Weights of a small mixture-of-experts language model, trained from scratch on English Wikipedia.
Size: 11 layers, vocabulary 11388, 68.6M parameters.
Experts: 32 experts in each of 9 layers, 160 SwiGLU neurons an expert.
Training: a variant of SOAP for the experts, 312M tokens, 6878 steps.
Below are experts of layer 3 (counted from 0) of a mixture-of-experts language model. Rows are named router (the router's row for the expert), gate (a neuron's input weights, with its number), up (a neuron's input weights, with its number) and show model dimensions 0-79. Each number is 50 + 12 x the weight over its row's rms, rounded and kept within 0 to 99.
After each expert's rows: a language model's description of what the expert responds to. This comes from a sample of Wikipedia text that the model never trained on.

# expert 3
router:64 56 58 40 59 37 47 51 52 62 30 57 58 71 72 53 54 46 40 61 51 30 51 70 55 48 44 36 46 47 55 63 64 54 52 56 47 45 31 30 50 55 28 52 42 50 30 41 64 64 50 64 49 51 71 34 60 43 53 68 67 55 38 43 61 39 32 51 46 36 23 39 71 39 69 58 63 41 22 43
gate0:64 43 46 29 47 50 52 64 39 40 50 64 45 46 62 47 59 46 56 44 72 36 49 57 51 27 49 55 47 47 47 69 31 48 44 40 44 59 45 59 63 44 63 44 45 68 50 32 58 62 58 62 64 74 52 49 50 21 47 38 59 59 54 45 46 56 39 65 58 67 48 56 29 52 47 35 42 45 67 59
up0:43 55 65 20 56 59 70 53 60 48 37 58 40 33 50 53 42 42 43 31 52 47 81 44 36 31 45 54 35 59 58 56 67 57 51 41 73 55 56 70 48 79 45 40 64 54 61 39 50 49 59 47 38 64 35 40 45 56 80 47 69 37 57 50 38 39 37 67 41 62 52 47 45 48 54 50 52 41 43 74
gate1:50 29 43 43 42 50 59 44 48 52 51 59 27 64 46 40 50 41 61 16 48 61 44 61 82 71 47 64 71 65 37 50 35 46 62 40 37 38 47 51 31 51 54 60 45 47 65 32 58 47 57 57 51 56 36 47 68 46 47 41 31 59 39 53 39 61 57 49 58 59 29 25 57 52 37 51 65 56 44 31
up1:50 31 43 41 39 54 45 40 50 52 58 62 32 67 49 48 42 48 56 19 41 56 46 60 72 63 41 57 70 62 35 55 36 45 55 47 41 36 55 47 32 62 49 58 49 44 66 34 54 47 63 53 53 53 39 40 60 38 39 40 41 58 49 52 37 58 55 44 60 50 26 19 46 51 42 55 64 52 39 32
What it handles: Short consonant word pieces inside longer words, often after a capital initial, such as ch-amb-ers, equ-est-rian, E-uch-aristic.

# expert 15
router:53 55 54 48 52 39 53 42 41 54 47 40 59 52 46 63 53 46 44 65 33 45 33 53 57 50 69 51 44 56 46 51 60 61 49 47 49 20 54 45 55 44 49 64 52 50 67 33 50 55 52 57 49 45 46 49 69 32 49 56 46 41 42 69 57 37 50 40 66 46 57 49 48 43 68 51 62 45 52 48
gate0:46 44 44 50 41 48 80 46 49 58 50 37 56 83 48 31 63 36 57 45 39 27 47 61 41 61 54 27 66 45 54 47 59 49 49 69 53 53 29 30 26 57 48 42 47 37 47 42 38 57 71 73 52 71 49 37 47 42 38 72 48 54 66 61 35 59 69 48 67 61 54 55 30 39 44 53 42 40 40 38
up0:51 56 50 54 41 61 69 50 42 59 45 36 60 71 43 39 54 46 56 40 40 34 47 50 40 64 58 32 64 40 43 48 44 47 58 72 54 60 37 25 35 56 39 46 41 34 44 57 28 46 67 69 50 83 48 39 41 44 32 62 48 43 57 49 34 69 67 52 64 51 59 47 31 39 54 46 35 31 52 44
gate1:27 62 68 69 43 15 50 38 67 55 68 29 64 11 70 44 50 48 65 44 48 61 44 59 58 48 44 51 45 41 52 66 50 38 41 47 37 39 58 28 36 44 36 47 38 51 52 64 62 47 45 58 25 49 35 58 38 46 60 57 51 47 42 41 39 48 46 60 53 82 48 64 61 47 28 77 37 61 58 52
up1:22 50 68 40 54 17 53 31 64 49 58 37 68 37 74 42 38 53 62 56 44 57 46 49 60 52 53 57 56 57 57 60 60 38 49 44 39 45 73 34 40 39 54 37 61 55 48 50 54 48 47 69 41 34 29 65 45 47 60 42 55 56 50 34 42 46 47 61 46 76 57 59 55 53 44 65 51 51 56 69
What it handles: Numbers after a space in tables, stats and dates, such as years, scores, counts: all 82 games, 1981, | 28 |.

# expert 14
router:35 57 66 55 57 52 35 47 36 56 40 39 41 58 44 28 54 59 43 48 35 48 38 54 44 39 45 44 46 49 63 56 62 52 44 34 61 34 45 46 74 27 48 56 45 41 50 35 70 61 58 70 66 49 53 36 74 32 31 73 54 57 72 62 64 44 53 49 58 38 53 70 57 37 62 54 66 56 50 42
gate0:68 60 34 58 64 75 42 49 39 45 62 76 57 41 44 44 57 40 53 51 33 81 61 51 78 47 41 46 52 27 35 55 51 52 57 43 50 56 45 46 30 38 37 62 43 41 64 59 74 57 47 69 45 63 34 73 79 50 46 31 47 47 60 40 48 53 71 46 51 56 47 62 63 72 59 29 24 58 56 64
up0:50 52 61 40 50 32 55 43 69 57 39 23 41 65 55 54 44 58 60 58 65 20 45 45 20 62 56 49 60 78 63 50 43 42 46 59 62 47 50 51 72 65 62 45 50 54 45 33 41 34 50 45 61 30 63 27 22 63 65 74 42 60 44 65 56 47 38 49 50 55 46 32 38 25 44 66 73 41 55 44
gate1:70 56 64 44 65 47 50 52 30 37 52 49 49 42 36 43 48 44 45 54 56 49 29 50 58 34 50 42 52 55 35 48 41 72 64 59 53 52 49 41 39 29 57 36 36 42 56 35 62 48 30 47 50 64 46 53 64 44 46 58 40 56 46 59 58 25 50 63 66 30 54 78 59 58 63 45 49 55 51 35
up1:34 38 30 52 42 60 52 55 72 47 54 53 52 70 64 48 49 47 44 73 50 61 59 50 50 61 51 57 61 43 83 60 63 21 48 47 62 42 36 61 58 69 36 54 68 57 43 69 45 55 72 39 59 36 61 57 47 49 48 52 57 50 41 46 35 73 61 39 42 75 43 26 33 32 51 46 47 48 43 66
What it handles: Colons after field labels in infobox-style lists and pipe separators in tables, such as Country: Hong Kong, Directed by:.

# expert 12
router:39 57 57 42 65 42 38 41 32 51 68 63 59 49 46 50 43 42 44 59 53 43 52 45 51 30 57 39 48 49 51 56 58 63 50 36 54 27 60 36 68 23 50 47 36 66 34 44 52 70 63 52 45 52 55 46 54 61 27 62 52 61 65 59 59 40 33 40 67 40 59 57 67 42 69 50 57 46 44 37
gate0:34 59 55 60 32 72 72 29 51 41 63 59 54 57 45 42 48 38 43 39 56 53 53 48 20 50 44 43 57 42 64 32 31 53 61 65 49 48 42 33 38 46 73 58 48 48 29 56 52 68 40 65 69 38 42 37 39 46 51 50 51 52 72 47 38 47 35 46 27 49 63 44 43 42 61 33 39 39 41 48
up0:40 54 56 80 52 44 54 40 50 41 57 63 55 47 54 50 34 34 37 21 49 49 45 39 47 49 49 57 71 40 60 38 22 58 60 47 57 56 35 37 55 59 74 66 65 44 51 33 58 44 53 61 44 34 39 37 54 46 43 62 35 55 56 56 33 44 54 43 40 50 47 42 46 58 52 45 27 47 52 52
gate1:50 42 73 51 21 65 53 49 53 49 46 49 42 45 61 61 48 48 75 39 53 47 55 36 58 45 62 70 41 58 33 66 52 34 46 66 62 37 34 46 54 36 36 25 38 61 71 55 43 64 56 40 31 58 43 38 65 49 61 34 67 32 54 55 44 45 52 58 53 63 34 37 42 29 49 38 71 38 38 40
up1:52 55 79 46 35 59 52 39 44 59 32 57 45 26 65 55 50 54 65 48 56 56 50 25 49 43 48 69 36 53 37 57 48 41 53 59 60 42 41 60 60 45 37 38 41 42 67 59 33 67 62 39 21 47 60 48 64 48 61 28 70 38 54 44 42 60 40 64 64 72 38 51 44 47 45 42 71 43 50 46
What it handles: Digit pieces and units attached to preceding symbols, as in coordinates, codes, times and ranges: 37°12′46″, 8:44.6, km, %.

# expert 8
router:59 57 53 49 52 49 50 59 50 55 31 34 36 53 66 43 42 44 49 55 46 30 56 80 53 47 45 43 50 52 56 54 36 68 49 41 82 35 40 40 46 45 56 60 20 67 61 57 60 54 56 65 65 60 49 35 56 50 54 67 74 48 52 62 55 35 33 52 47 47 28 68 47 45 78 76 59 45 23 41
gate0:36 61 49 66 55 39 27 53 39 41 56 58 60 63 52 58 60 61 55 45 48 51 57 42 53 50 82 49 43 40 62 51 40 36 44 57 39 55 53 62 65 36 51 55 61 61 53 51 53 44 49 31 67 51 49 67 63 41 53 24 70 59 49 28 51 48 62 36 53 59 64 60 56 60 29 58 27 36 51 72
up0:26 53 63 45 55 55 44 55 37 32 54 62 65 63 57 37 29 57 54 41 65 53 48 51 48 46 63 64 52 45 59 72 51 45 46 48 37 52 68 59 50 45 36 57 62 62 42 38 38 46 44 35 51 51 48 52 36 22 49 49 69 59 31 35 43 36 75 49 67 66 67 36 47 47 37 44 42 37 56 67
gate1:39 50 69 38 36 32 44 67 44 64 45 31 63 49 40 61 31 60 40 47 36 43 11 38 61 64 40 60 35 59 44 48 70 60 53 59 51 53 84 30 73 43 63 55 50 50 57 75 52 69 52 43 43 53 55 46 53 42 40 58 48 65 59 23 28 50 61 54 71 40 44 76 28 40 52 51 74 51 51 64
up1:56 53 43 51 66 74 44 23 59 37 56 60 36 41 56 41 69 44 57 41 76 50 89 63 45 42 55 53 55 48 56 53 39 35 58 41 46 48 18 57 40 56 48 43 51 54 41 22 39 31 44 42 64 42 50 55 74 61 53 43 57 36 35 76 59 55 50 46 42 52 62 29 65 49 58 53 33 46 54 40
What it handles: Middle and ending pieces of rare words, scientific names and foreign names, such as -ensis, tyros-ine, Timiș-o-ara, -burg.

# expert 27
router:41 79 78 41 64 39 38 34 48 59 66 51 46 58 76 31 41 59 45 56 47 48 43 52 37 35 53 52 45 53 48 73 67 51 46 32 72 45 36 38 83 36 53 48 46 58 35 44 73 63 62 54 49 34 52 38 75 45 54 54 52 56 54 58 67 49 53 50 57 24 51 62 54 41 74 68 79 48 47 42
gate0:41 56 43 54 64 42 51 67 67 62 58 29 70 37 70 45 61 41 62 59 74 51 38 36 65 42 53 31 36 54 27 65 39 47 47 53 53 28 54 14 49 42 40 40 65 42 63 42 78 55 47 41 55 67 56 56 37 68 44 53 50 83 52 42 76 46 50 47 56 65 55 39 48 45 39 44 46 54 41 60
up0:69 45 63 46 26 57 57 37 28 37 39 69 21 66 29 56 31 64 40 44 29 47 63 58 35 61 53 66 58 47 71 39 52 58 50 45 47 71 44 97 58 59 69 65 39 52 45 52 29 37 42 50 47 40 43 49 64 37 59 41 51 16 51 48 24 50 52 56 45 42 45 56 48 54 51 65 54 47 61 38
gate1:36 43 47 34 49 52 47 35 46 51 35 37 52 59 59 65 54 53 39 47 49 46 63 54 63 62 36 61 49 55 33 71 54 53 47 73 80 54 49 31 54 44 59 60 59 39 55 37 62 52 46 46 60 41 62 25 33 53 56 45 59 46 56 53 43 63 51 51 46 64 50 75 45 55 47 65 49 41 57 68
up1:65 33 52 57 53 46 64 74 66 62 60 63 35 34 45 56 52 57 54 43 45 54 36 61 47 35 67 48 54 51 62 30 39 48 65 43 36 57 55 67 56 44 63 42 36 57 55 49 39 31 43 48 56 64 48 69 65 26 41 46 50 56 69 53 54 42 47 46 47 53 41 43 47 51 48 49 44 57 53 39
What it handles: Pipe characters dividing table cells, plus semicolons and colons separating fields in lists, as in "| 1921 |".

# expert 19
router:43 70 67 30 74 56 50 51 46 54 63 53 52 60 70 56 66 46 43 55 57 37 49 47 65 14 56 30 53 62 66 82 50 57 59 37 59 28 41 50 79 42 47 46 47 41 35 27 48 49 50 55 35 36 56 41 52 37 30 55 47 60 43 48 66 49 39 50 61 27 57 77 66 51 67 46 65 47 44 41
gate0:32 24 63 41 34 67 64 61 30 43 24 47 47 50 64 65 37 47 32 39 52 30 38 42 40 31 62 45 39 65 46 31 47 39 35 63 39 56 64 73 49 56 60 55 46 49 53 51 52 35 56 67 40 72 58 42 36 47 54 33 55 46 64 46 60 63 54 33 65 79 66 47 51 57 81 57 49 53 51 54
up0:75 54 52 42 49 52 28 63 64 41 43 48 43 56 65 41 59 54 53 54 54 54 53 59 72 74 45 63 59 34 47 74 38 40 48 29 60 27 57 55 59 49 47 56 51 57 78 42 48 48 50 53 79 41 61 55 60 41 29 63 56 36 45 55 64 46 43 59 19 43 31 47 53 58 41 43 49 55 25 39
gate1:56 37 68 50 34 41 65 80 38 53 52 46 45 40 61 50 67 42 46 52 45 54 66 64 59 50 42 33 45 71 53 33 46 52 48 42 48 47 69 74 39 45 48 38 38 37 56 38 46 35 31 49 27 43 48 39 44 46 29 38 56 68 66 49 56 33 54 56 57 48 60 59 58 67 50 45 50 69 66 64
up1:44 65 27 43 49 48 45 08 54 42 40 37 50 55 45 52 40 61 48 46 58 55 52 43 42 45 55 58 58 42 52 66 58 61 34 69 52 57 35 25 53 49 58 63 61 64 36 47 53 59 70 62 63 64 36 59 72 66 69 66 35 43 34 44 56 62 37 56 51 51 43 46 40 31 51 54 53 40 28 30
What it handles: Markup opening a new line: table pipes, list dashes, heading == signs, and open parentheses or quotes before a title.

# expert 11
router:32 59 66 50 58 51 58 51 54 45 56 34 52 66 47 36 58 41 43 54 56 45 44 71 45 37 58 43 48 50 43 45 43 61 49 33 56 33 46 35 58 50 50 69 51 42 64 15 49 54 47 74 46 37 52 30 71 47 28 55 29 41 55 65 53 49 50 40 67 47 48 58 61 39 59 44 64 40 44 40
gate0:50 49 53 41 45 46 54 57 67 29 39 63 66 54 67 41 76 27 53 73 50 54 30 67 27 48 40 58 36 51 61 26 50 80 40 49 53 62 63 46 48 61 44 54 58 50 51 59 71 44 53 59 73 69 52 64 44 44 71 56 52 50 55 63 53 32 54 45 50 54 45 45 50 59 64 41 64 31 50 65
up0:44 50 60 42 27 45 43 48 25 79 58 42 26 29 44 63 52 66 50 27 57 46 55 47 59 44 52 69 66 53 52 67 51 21 57 66 58 51 43 49 67 39 60 40 15 43 48 43 47 52 34 37 20 46 44 49 57 53 42 37 50 63 43 36 53 58 53 63 42 58 60 46 50 46 35 58 12 78 52 53
gate1:41 43 48 64 42 59 19 65 36 44 57 47 43 70 62 52 47 60 72 50 35 49 60 52 58 40 61 51 20 34 58 44 47 39 28 36 79 55 45 62 34 67 35 50 59 57 61 63 05 57 51 56 48 43 26 59 65 44 59 36 59 57 65 34 60 48 57 35 63 39 43 52 46 41 37 37 63 58 24 48
up1:29 47 41 54 52 56 38 50 48 44 56 51 37 68 67 37 53 54 53 52 48 69 50 20 55 44 60 38 31 21 54 44 50 52 21 47 59 61 45 48 60 63 44 48 74 41 54 54 24 47 50 66 61 32 29 68 55 57 51 65 30 38 67 44 35 51 51 24 50 46 39 48 54 52 55 48 77 64 19 44
What it handles: En dashes and hyphens between numbers in scores, year ranges and compounds, plus math symbols, such as 121–124, 1933–2016, five-year.